python train.py --router_score="softmax" --head_dim=64 --positions="rope" --init_std_qkv=0.0743 --init_std_o=0.0135 --optimizer="adamw" --weight_decay=0.13 --schedule="wsd" --final_lr_fraction=0.02 --batch_tokens=32768 --train_tokens=257000000 --dataset="wikipedia_en"
Below are experts of layer 11 (counted from 0) of a mixture-of-experts language model. Rows are named router (the router's row for the expert) and show model dimensions 80-159. Each number is 500 + 25 x the weight over its row's rms, rounded and kept within 0 to 999. Numbers have three digits each.
After each expert's rows: a language model's description of what the expert responds to. This comes from a sample of Wikipedia text that the model never trained on.

# expert 15
router:500490540497507495471489551526522498483502526529447482471498507493486522441477509469469510444497490511482522492464476539489447523485485541516466501518446499499529479499523511518525508476502508509502525467497492513500511510506449538538505517
It responds to: Personal name pieces. First names and pieces inside personal names, especially Indian and European, such as Raj·end·ra, Nar·end·ra, Michael, Richard, Paul.

# expert 18
router:515505513477484469471470536496510524490500549480495499462489514489483498483481479446486505497542462511503495492462473575496497500489520534530457501503491499499494471508488521497533455500470534528481520468491515494484530468522467556520494533
It responds to: Mid-word consonant pieces. Word-internal fragments of foreign names and rare words, especially Slavic, Latin or taxonomic ones, e.g. ch, v, isl, sl.

# expert 13
router:502486531473519486488517537530511483526509521514425467511499504496470522497471478485512496475552460488486506475512490519489482474474474529505485515543502482523546540494530521519558468487450534503469535465483485495553503492505500500531503523
It responds to: Table headers, election labels. Header and label words in tables and infobox lines, such as Preceding station, Registered electors, Votes, Total length, plus parentheses.

# expert 37
router:481512523469508477467486523503544522473507549501469472498512486498482525494483515499503471500522479495474523440464488530495470507472506546517466504530499480504528542449509539539520501449476518510486535482500508504529489475483475497553491523
It responds to: Nationality and World. Nationality adjectives and World after during, of or the, as in World War II, Asian Cup, American.

# expert 21
router:489521553545528486475480522554540477485541505514494484449519502485507509468478515497533474451537469505488513478502464504502471516484492491527502463520479497496542509485486527508502490509473501541458504474508513490502518491509460527522481501
It responds to: Foreign-language word starts. Starts of words, often lowercase, in French, Spanish, German or Norse titles and phrases, like de, l·ieben, g·énocide, en·fant, av·ga.

# expert 33
router:492518515506547507469474521530537521463525501533486509496497506495512534478465497514528507482514464499481522476500462510476452517459475518513466492507480509484553502471475530514547502484487532515510518443512525517526523507513465514555484493
It responds to: Prepositions before names, dates. Prepositions like of, for and in before teams, countries or dates, plus years, table pipes, and endings of Slavic surnames such as Sokol·ov.

# expert 59
router:519471489504511487478494498531540486498507540503459477487489497476466501505467531482518506468523462507483525497528487505497505501458457532519482488559480485501552484482488548504519492507489571514434530477509511499520506468500488483546495491
It responds to: Headings and career nouns. Section heading marks like === and ==, height figures in ft, and nouns such as career, season, team, actor.

# expert 11
router:531494497480528487532476507472489485490507533495484462493505489484493498483469528477512482498495459519511533494504503512541504497492507524521508498525489497488533554477512529524520509499454513507453532466476506477482533480557451527525480515
It responds to: Lowercase word-initial fragments. First pieces of words split into subwords, often after hyphens or adjectives, such as al(bum), el(imination), ch(urches), phot(ography).

# expert 28
router:510485534483547474486464512531528522467473523478482519477516471472471517514469521505532467449494493498520504473489438492492452522520520480520464472509460495505530489478477514539517482481482517540469509470488501504490519476485443521544430527
It responds to: Religion, nobility, function words. Church, saint and royalty words (Saint, Christ, Archdiocese, Baptist, Catholic, de) and prepositions like of, by, under, to in history prose.

# expert 6
router:515484517513502485473491529488527502478535499482479458482492519495489504492479516493514500475536450475480527487535498516479512488460495521513504496534469511497561494493524546519519469511462512494482507458477527506525542461529464535508493497
It responds to: Infobox and table structure. Line breaks, section headings and field labels in infoboxes, discographies and chart tables, e.g. Title, Species, CD, ===.

# expert 30
router:510464485501530496532472507528501513497531483488490475499520469490484515531450514504507497490540507499489524472472488515493480478484501504506471508528501475507491483485510530550531458481501543545482529480496492512539516473521483490556508503
It responds to: Copulas and field labels. Linking verbs like was, is, became, been, and infobox field names such as Area, Occupation, often after headings.

# expert 7
router:473481527527486532455477545500556516483503531526442514491501475500506519518477495491533494449547474550484503490491483507510453507468516518501472537523491510487510534457506539514506511458453510528474511466509530517505525506512482503504486521
It responds to: Mid-word foreign names. Inner pieces of foreign or unusual proper names, often Italian, Dutch or Spanish, such as Albuqu-er-que, Ha-ar-huis, Ta-orm-ina.

# expert 25
router:514464542496553488507485563478535525484488550502486500473522495472482505500507533464506504490545490507514521495480486524488484484483522476479451488534492479456489475493486527508517485478484505534476507459486505480532509500497493494536475526
It responds to: Taxonomy and inner pieces. Colons and word pieces in taxonomy boxes after Phylum, Infraorder or Family, plus inner pieces of words like petroleum, petiole.

# expert 9
router:522491546487518497477488518526482532490493558481487456483499483473490552478452523502513497500512468538507531485464491512527486529484495517501483501490489509486504522501529506500539484521509532550505522452532545506510498485529428494525476532
It responds to: Place and foreign names. Pieces of place names and non-English names, often directional or capitalized, like West·minster, East Mid·lands, U·ttarakhand, South, Western, plus Arabic bytes.

# expert 54
router:514496502496514501486463504538538517469497518495491520497497486453488490489461503464499499507499476524476551478504483542487487521489485519496495487534489482478514509484500525523521481513457552518484550468508513488548525492479492515532510505
It responds to: Coordinates, numbers, title markers. Equals signs around article titles, coordinate separators and symbols, year prefixes like 19, 196, and table line breaks.

# expert 12
router:505496509493532483490469513492535492498517489501471486508488460479497527494493516472452511479508488481486529477514485489479497483510507511485497458530444515502537510459530540533518502493475511493464523450485531510536485493512451530559517518
It responds to: Table cell name pieces. Capitalized words and name fragments inside table cells and lists after pipes or semicolons, e.g. Terminus, Gold, Co, Re.

# expert 58
router:501485557497517487499452528510515497483528500530474519496515507460477538460469515480533520466509496534485507497478472533548443520477475529505487499544493472467537497497496530493528511457505492538448487463517511505536529511527485538517493520
It responds to: Sentence-final periods, O' names. Sentence-ending periods and quote/bracket periods before a new line or sentence, table pipes, and capitals after O' or Mc.

# expert 56
router:489525524528550473512493506514514511476509526501479467455528468476483521515480517467532484470524501494507517456473460531549447491511466514518508492517465485522536493461487523503525523507476526536503550480489514498528516491510454501534502494
It responds to: Biographical birth/death details. Words in biography infoboxes and birth lines, such as born, died, his, her, the, in, Place of birth.

# expert 5
router:492477493496545489501494504534486518486492508510471457469529474490490516482471534501514462476521495523482521509481482495505463489485499505504500501569502469532518511469491520545558470467474510508471513479443520508494513505535489495555480518
It responds to: Biographical function words. Determiners, possessives and word starts in biographies about family and life, such as his, a, the, 's, his cousin, his wife.

# expert 16
router:481497512513542511514469515519547481505541523495475481477514496491477513481447497488498502486498494519458529465474464513521454516497498528515479477538491505456527485500484533521506476483480528509469513476498510502500514466485439491531470521
It responds to: Clause-ending punctuation. Commas, periods and closing "), " after names, dates or quotes in biographies and lists, plus nationality words like Japanese.

# expert 20
router:505509527500532488493452491532511483472511527509483498481500505491493507495475519490525515504506490482503517445493462529519445534489472557517476473491485509488540495486493551505517496495480533532486536467509512500513515502525473544544505497
It responds to: Dates and score digits. Digits and year pieces in dates, reign spans and tennis scores, such as 7–6, (d. 1265), June 21, century.

# expert 3
router:493508525484532479506489519510507519521522512473483485466527472485497515523472525488493500492528488495528509511470497519520502437481512512496463494512461496500534531501502537486494468499493526529457535496493508481491491471557480532522445487
It responds to: Mid-word fragments. Early or middle pieces of words that continue in the next token, as in Pl·ot, prov·inces, over·lap, spac·ecraft, trib-, contin-.

# expert 43
router:497491520481519490485497539477528515483494537471485515496519484495444510494485514480516496468485502508473510491474488512534464490484488509520508475532457514503493465503478544517523479481452514552478530457532502493512539489481475504524462517
It responds to: Geographic nouns. Place-type nouns after the or an adjective, such as city, village, River, state, Ocean, Kingdom.

# expert 57
router:511491526486513498530493526528503491487536539510447489523541495479491521502469527502483511476488493524498534494501443503527474480466512531541517498516474495512525495459486515530520516474507562522467523448487501543546504481518445522542527479
It responds to: Pronouns and phrase words. Pronouns and words inside fixed phrases in prose, especially soon or long after as, plus it, he, she, who, me.

# expert 24
router:512476528489537492523463511516509511490519538494467535503520515498472502491480527497503495470502454489501563488487476513499469488452503490546501509501497495475537485494505516520521504477497564570478492456513512533519511503523484485542512498
It responds to: Punctuation and clause breaks. Commas, quotes, em dashes, periods and line breaks marking phrase boundaries, plus there; common in census demographic prose.

# expert 8
router:484476553485532486479490506514548503495519555479490501485490488494478525506477525484505504496520487488498532454484486510530463504462501536516451500513500496491546513475511538533535484491474541535477510451500509489535514497500479495524490520
It responds to: Institution and field nouns. Nouns and endings closing institutional or topical terms, such as government, University, Council, welf-are, geomet-ry, often after "of".

# expert 26
router:491506498471533503484485528505494506492504512506486467473551503469458508495481534479505504453496497476477506471454512542531483477471468513508495515569505476528520525456529514528523475498468525498456521495497539501507503468541464519499486494
It responds to: Word-initial fragments. First pieces of words split into several tokens, like pen-alties, rem-arkable, acc, qu, M-onterey, plus blank table cells in sports and transport pages.

# expert 38
router:485489516493555508477496535523534473498518516500469482497496456502464546515476521508494487480515491503512503464498477513518438533455496494506457492533497482503525498472510533528512473484473564527499510455518494524536540521482461493551491509
It responds to: Table cells and columns. Pipe separators and cells in league and election tables, country codes like GER, FRA, and words like President, Candidate, under.

# expert 34
router:490534542506521514487468549558539484473516520497463481485521480486484529491469512487473520500525488514488511470475492542510458523486478535528480494523488504497510500471528526533503518478481527533477529492498490513537521489498492485523476478
It responds to: Surname and name fragments. Word pieces inside personal and place names, often after a capital initial: Gut(i)érrez, D'(Am)ato, L(om)ax, Mal(ab)ar, Pa(ig)e.

# expert 10
router:498495515526544491482462498519531497469508509511488502489478496467482480497497485477523501501506468509471521487484495552492464546487523519483499492549478491489525471486483561509518492507475546542492511466489490510518499511486479502528513510
It responds to: Taxonomy, coordinates, gazetteers. Tokens in infobox-style entries: "et al." in taxon authorities, latitude digits after coordinates, place names like County, Texas, Iran.

# expert 2
router:499491530515533522532493551535522472482523507511493507500474491492464513473453493478484500487518470511491522497498488563509477516461527517541478474545506476491541492507476506519551445492491523522497560485494525530511520489499474526515453517
It responds to: South Asian name pieces. Word pieces inside personal names, mostly Indian or South Asian, such as Bh, Raj, -ya, -ra, plus name-initial capitals and table names.

# expert 61
router:507513512494497465483472532485497535481509517491468509493530464491482484492488510455532525458501476518476503457456457530467452510499501524500477476559472524478511476505482500500512482497487516532496552487491505487519505493506494492507493506
It responds to: Line ends, taxonomy. Pipes at row ends, list dashes and line breaks, plus inner pieces of family names in taxonomy boxes, such as Cerambycidae, Malpighiales.

# expert 63
router:475490552489502482497484507514503526525513545487473519470541517498488534480471525491492497487503487506506507477452441515516470499471494540546484477512482475502526532486505540531516485468486578527471522456506507513552534486514497535509508508
It responds to: Colons, line breaks, connectors. Line breaks, colons ending may refer to or include lists, list dashes, and discourse words such as including, However, because, several.

# expert 60
router:508492493490523480487486517499512520498509505497477480515519485460474532479458553486524483469506461517507494491513497504505479492458492546512495500544453487508553516485501546514526473443465509502474507486495524504499525477536483516517456474
It responds to: Noun after possessive/article. Head nouns and ordinals after the or possessives, e.g. first, final, album, film, and word endings like ending in defending.

# expert 23
router:518516511501493498500470552521521495488540494506461514458500498474510528456487536505479508480501468534485530462472504529498430517475520536504507498513481492492550507466487528533547506476496490511513501457484515493512488494516473548533505533
It responds to: Asian and foreign names. Pieces of Japanese, Indian and Chinese personal names in cast lists and tables, such as Mats-um-oto, M-uk-hi, P-and-it, plus list dashes.

# expert 50
router:521499527485508490493469505535551520472511527503470506506497493450474486501483536471517476481524466474501552471480492554502462505470473529523496492528486515479527494489513540523517483494472546539496545465501500486566531489490481507528497487
It responds to: Months and table separators. Month names in birth and release dates, such as born 15 November, plus pipes, commas and line breaks in numeric tables and coordinates.

# expert 52
router:493479566512521495464478518503537510476535516525459500480495480512500521470456510476503485442534462526484516455480473546531460509463506520518488502534477509494530491468516530509529495483480488501487524468506503503519541508519463518529504508
It responds to: First names and pieces. Given names like John, David, George, and endings of female first names split after an initial: Ell(en), Cher(yl), Mon(ica).

# expert 42
router:501480526454537468471442512529527526475524523502463482487497504478476533505480521455505484487547497498514519444500478526526460515494468533525495486489480493502532499493514537508521492502476538515486538460515511477563513507500471524549484496
It responds to: Dates and prepositions. Month names after on or in, date colons in infoboxes, table pipes, and prepositions like in, of, under.

# expert 14
router:512493551524506508486465540532520521496524526517489475473496472512512496485464502505519509479490474545473521475472466497527472508488492529512477473481482488482545542490529528529507513490510531544498547473497477493512508489520482512522507518
It responds to: Prepositions and connectives. Prepositions, conjunctions and clause openers like of, in, from, which, During, When, plus mid-word pieces such as wh-il-st.

# expert 31
router:507505511492532491492494523499554517454507511518502508500517472495483523513479510496501496511507493515471514467506474504508474514499497526491519487552490500481513499466503543530534470482485536536485533456503530535528532486500448506552457519
It responds to: Articles, coordinate symbols. The word the and commas after place or team names, plus degree, minute and second marks in coordinates like 38.408611°N.

# expert 53
router:480487494477510478486494529503501507522494511517471478509521517467486542487464522490519492503516434501465516482463475508506482495448490542544461509508465506501524509474485556509531464473475552553455528452505522505520515482512479494515473481
It responds to: Numbers and rankings. Numerals, ordinals and table pipes in sports results and lists, such as 100 m, 7th, most, four, two-handed, under-18.

# expert 45
router:525501519484516480475463508522506486468538502488453497478485525470469495472462537490479509478514457495495538484502487536488507500461490528540526492527447488510563522480513514471521475485505491493457513468493503483504513452554472538505484512
It responds to: Media and publication terms. Pipes and words in album, film, game and book entries, such as Play·St·ation, album, film, ISBN, Genre, published, chart tables.

# expert 40
router:512481514526526480502451506521533508513546510508491508459527506503471528478497528468488505452488460489485519505515449512527477518487519514494503498509483482514517496481526507525541474497496516514507527477501539533504530500512484513519510530
It responds to: Main verbs after auxiliaries. Past participles and verbs after was, is, to or not, such as used, made, served, located, led, won.

# expert 41
router:491490522506519496485492526522552501508526553503495506483497479478475531491469517461505505482520473500482549489502498497519468499443486523521470506505491504490546482474490566532554484436475536534482495467474510479534535474499473494535472521
It responds to: Institution name words. Plural suffixes and head nouns in names of organizations and places, such as National Movement, Council of Ministers, University, Committee, Avenue.

# expert 27
router:519487509463500472499461514530514486487515495471471507497551494519490528478468492488522500494521475510504525477482463520512493497492503535537496488521481472511525531487519524536530470485484558509474529475473497522539506474532469521527510516
It responds to: Function words after auxiliaries. Function words and adverbs in running prose, often right after has or had, such as also, yet, sometimes, only, of, and, been.

# expert 49
router:477466519476554509480440497506533510508522514474462457482535460472507496480504545497484507453528463489513514493519497509522488485456496515511479502520504477511536541482496506545537455497467557504500509475470522510488519498526484513510479504
It responds to: Prefixes and separators. Word-start prefixes like dis, re, rece, pro, plus hyphens, slashes and en dashes in scores and lists such as 2–0, and/or.

# expert 29
router:514487505499517475526486514533543516514530498513473502455529506497509507491478521478490519445500461474515519499507451546524468479484498525497514499528518478522521500447503520525514501472508525526486516459508523508543527469514471493524519497
It responds to: Verbs and predicate words. Main verbs, participles and verb endings after was, to, is or be, such as made, became, believed, escaped, expressed interest.

# expert 48
router:488490511478498520510488525486540523502519515492462512504512500499459536483453520478483489458487490526516516508489514522531506499430498538515472523554472482490539489490457520477518491455505510502474538471526541504519523487525467516505481515
It responds to: Group nouns and name pieces. Nouns after the such as band, song, series, team, village, plus inner fragments of surnames and titles.

# expert 1
router:494501487516513523476493552517527469481507527519450516498499525498481504501459485471499517487489454503478518465501453528493482532464476531523488460512500532494523477483505533521511491495469518529485509470520492525548538491502455483531504503
It responds to: Table cells, statistics. Numbers, percent signs, initials and name pieces inside sports results tables and lists, such as 14.166, −1.21%, WR, PB.

# expert 19
router:517510510469530473522486552512531481512516511503454500460544509486493505471465513472481491470507477475480509466488451532532473527494504495536484460528487468502527526475520514535535460499465511495466488468519517495517522493500463527520515506
It responds to: Plot verbs, table signs. Verb starts after to or and in plot summaries, such as wear, tell, rip, plus minus signs, dashes and country codes in tables.

# expert 47
router:512447503490528500520459542542514511498515504472461490459530478468491517480459513497480506477537459496486513498484436501541472497491491537514508484519490481533512505485475520505523483490489558526480495476508542524521531479508481515520501511
It responds to: Clause connectors and newlines. Prepositions, conjunctions, articles and line breaks joining clauses in prose and tables, such as as, into, but, and, being, having.

# expert 62
router:495505560483539502530459500519506496475553540465478513486546496475498500481478532482512507483495485507483511486468451528529447484468479521508494461518498459473549505522501519509517506472500547537444504458532503504529535485502486540519474518
It responds to: Sentence boundaries, clause links. Periods, line breaks and sentence-initial openings like parentheses, plus clause connectives such as when, where, because, However, which.

# expert 4
router:514484502469502492494473523518526465501508495495465480462479511468485545479478498507518509479480469500475501460513493517505494504469484544522506514526484514519555512450533544515512493472485533552475542453490536510494514506507482507519488521
It responds to: Sports table headers, scores. Tokens in results tables and track listings, such as line breaks, digits, W/L, header words like Final, Score, Goals, weight.

# expert 0
router:525489504516531488460480528525538515483491541498455500476500488496491536469468524483526479484522460530491529475485465519516467499498483500537515471530484488496513508470490539527536485505497539524469512448494512523543535492529471506539491469
It responds to: Determiners before nouns. Articles and possessives opening a noun phrase, such as the, a, his, their, plus adjectives after them like wide, small, new.

# expert 35
router:541498517508507467505445511537520475493515531476468504511530494532482491453507529480499522453477455491509519512489456525506468513480506549526489468527489498516529499499501505526513512504488534510489510440504512517502514476545471506506518522
It responds to: Adverbs and such as. Linking words and adverbs after is, were or commas, especially such before as, plus also, including, only, often, however.

# expert 51
router:500512508476511464489463541502544487471511550513460509498522505492455519491499503481478490498554452502489495504486473538519489498475458505495471489546468500492524500442505547527504483477482516491497512478499504524521536502535481505551449490
It responds to: Table pipes and places. Pipes closing table cells, closing parentheses, US place names like Chicago and Washington, and word pieces such as Mill·enn·ium, induct·ed.

# expert 55
router:513519546522525505514509518509546491487521541463472477495506499506496505511491524478510528470522453491515526483504494552485484489480485525469469486528493505505533501430487545506500479480448536499431503495475495491520519525500503537497440516
It responds to: Mid-word suffix pieces. Inner and suffix pieces of long Latinate words, such as specializations, condemnation, fertilizers, Appalachian, Radical.

# expert 44
router:505496510522521504499460514531530498527543507497473514463518513492501510505490511460503502454530465500494543491519468530489490500445495508499478505514492494509516489471518546532529503471452542517500490484519498511524528488491488553527496504
It responds to: Verb and plural suffixes. Inflectional endings on verbs and nouns, such as bran-ches, suppl-ies, focus-es, -ations, -ments, often after was, which, also.

# expert 32
router:500485531484522490504489508474509517506512525490481483510509507460488523505467548486506475513518467512514486485494496507520462491468501557507478508523461488475540500483508567513538497462471517543471520459512517479510523495521463504531464480
It responds to: Decades, places, years. Decade and year numbers (1980s, mid-1990s), US cities and states like California, Chicago, and nouns like season, neighborhood.

# expert 39
router:489478529508489528479475519504560503488533493517444495475518451526503498502475547496500504488510484507500499479476465549535453504481465507531483493519506468509519518489506523511517476489478511490463554476509499512501500515522484516524497504
It responds to: Table cells and surnames. Pipes, periods and numbers in results and election tables, plus name pieces inside those tables, like Shre·v·eport, S·ny·der, W., Mr.

# expert 46
router:516472527476512484480484527536519499507524496496486474514562489488509524492450524483477487466527482509534504489505461518538493491484486534518493478515511472529511524467500514510490486470468526505438523479468518509529496499541465504516519489
It responds to: Adverbs, negation, auxiliaries. Function words like not, be, been, also, so, too, even, however, especially in "did not advance" and "too many".

# expert 17
router:494481548478527457476482531515548520502487501500479511492474515498473504461488540468504475505494468498503542498472476501494471504483494481520495472535501504484516501488484543498526485483490519530454500457477530499514517487521474531497489520
It responds to: Digits and name fragments. Single digits, numbers in tables or ISBNs and odd mid-name pieces, such as F-13, 978-1, 77–64, Ben-o-it, ph-os-phorus.

# expert 22
router:488484536481502521496483524504538508494527535507470510481480468515488505497475526501485525479539494527473547498462483540501464490459519537503479485482486492507505531503504540529523493471500531546484548479502513480526522478493480520535458534
It responds to: Mid-name syllables with a. Word-internal pieces of foreign or place names, often a-syllables after a capital: Sask(atchewan), Bh(ag)wanpur, Som(ers)et, G(ains)borough.

# expert 36
router:515508517474533497492425507484532476493515526469497485501519474495491514502487547487530535456507494488484492504482478522515471473474506501492502474510487531486530516494497501517486497513493556535465518468518499497539537491514492518512454515
It responds to: Common noun word pieces. Stems and pieces of ordinary nouns and adjectives in technical prose, e.g. water, tax, ure in bureaucratic, iet in dietary.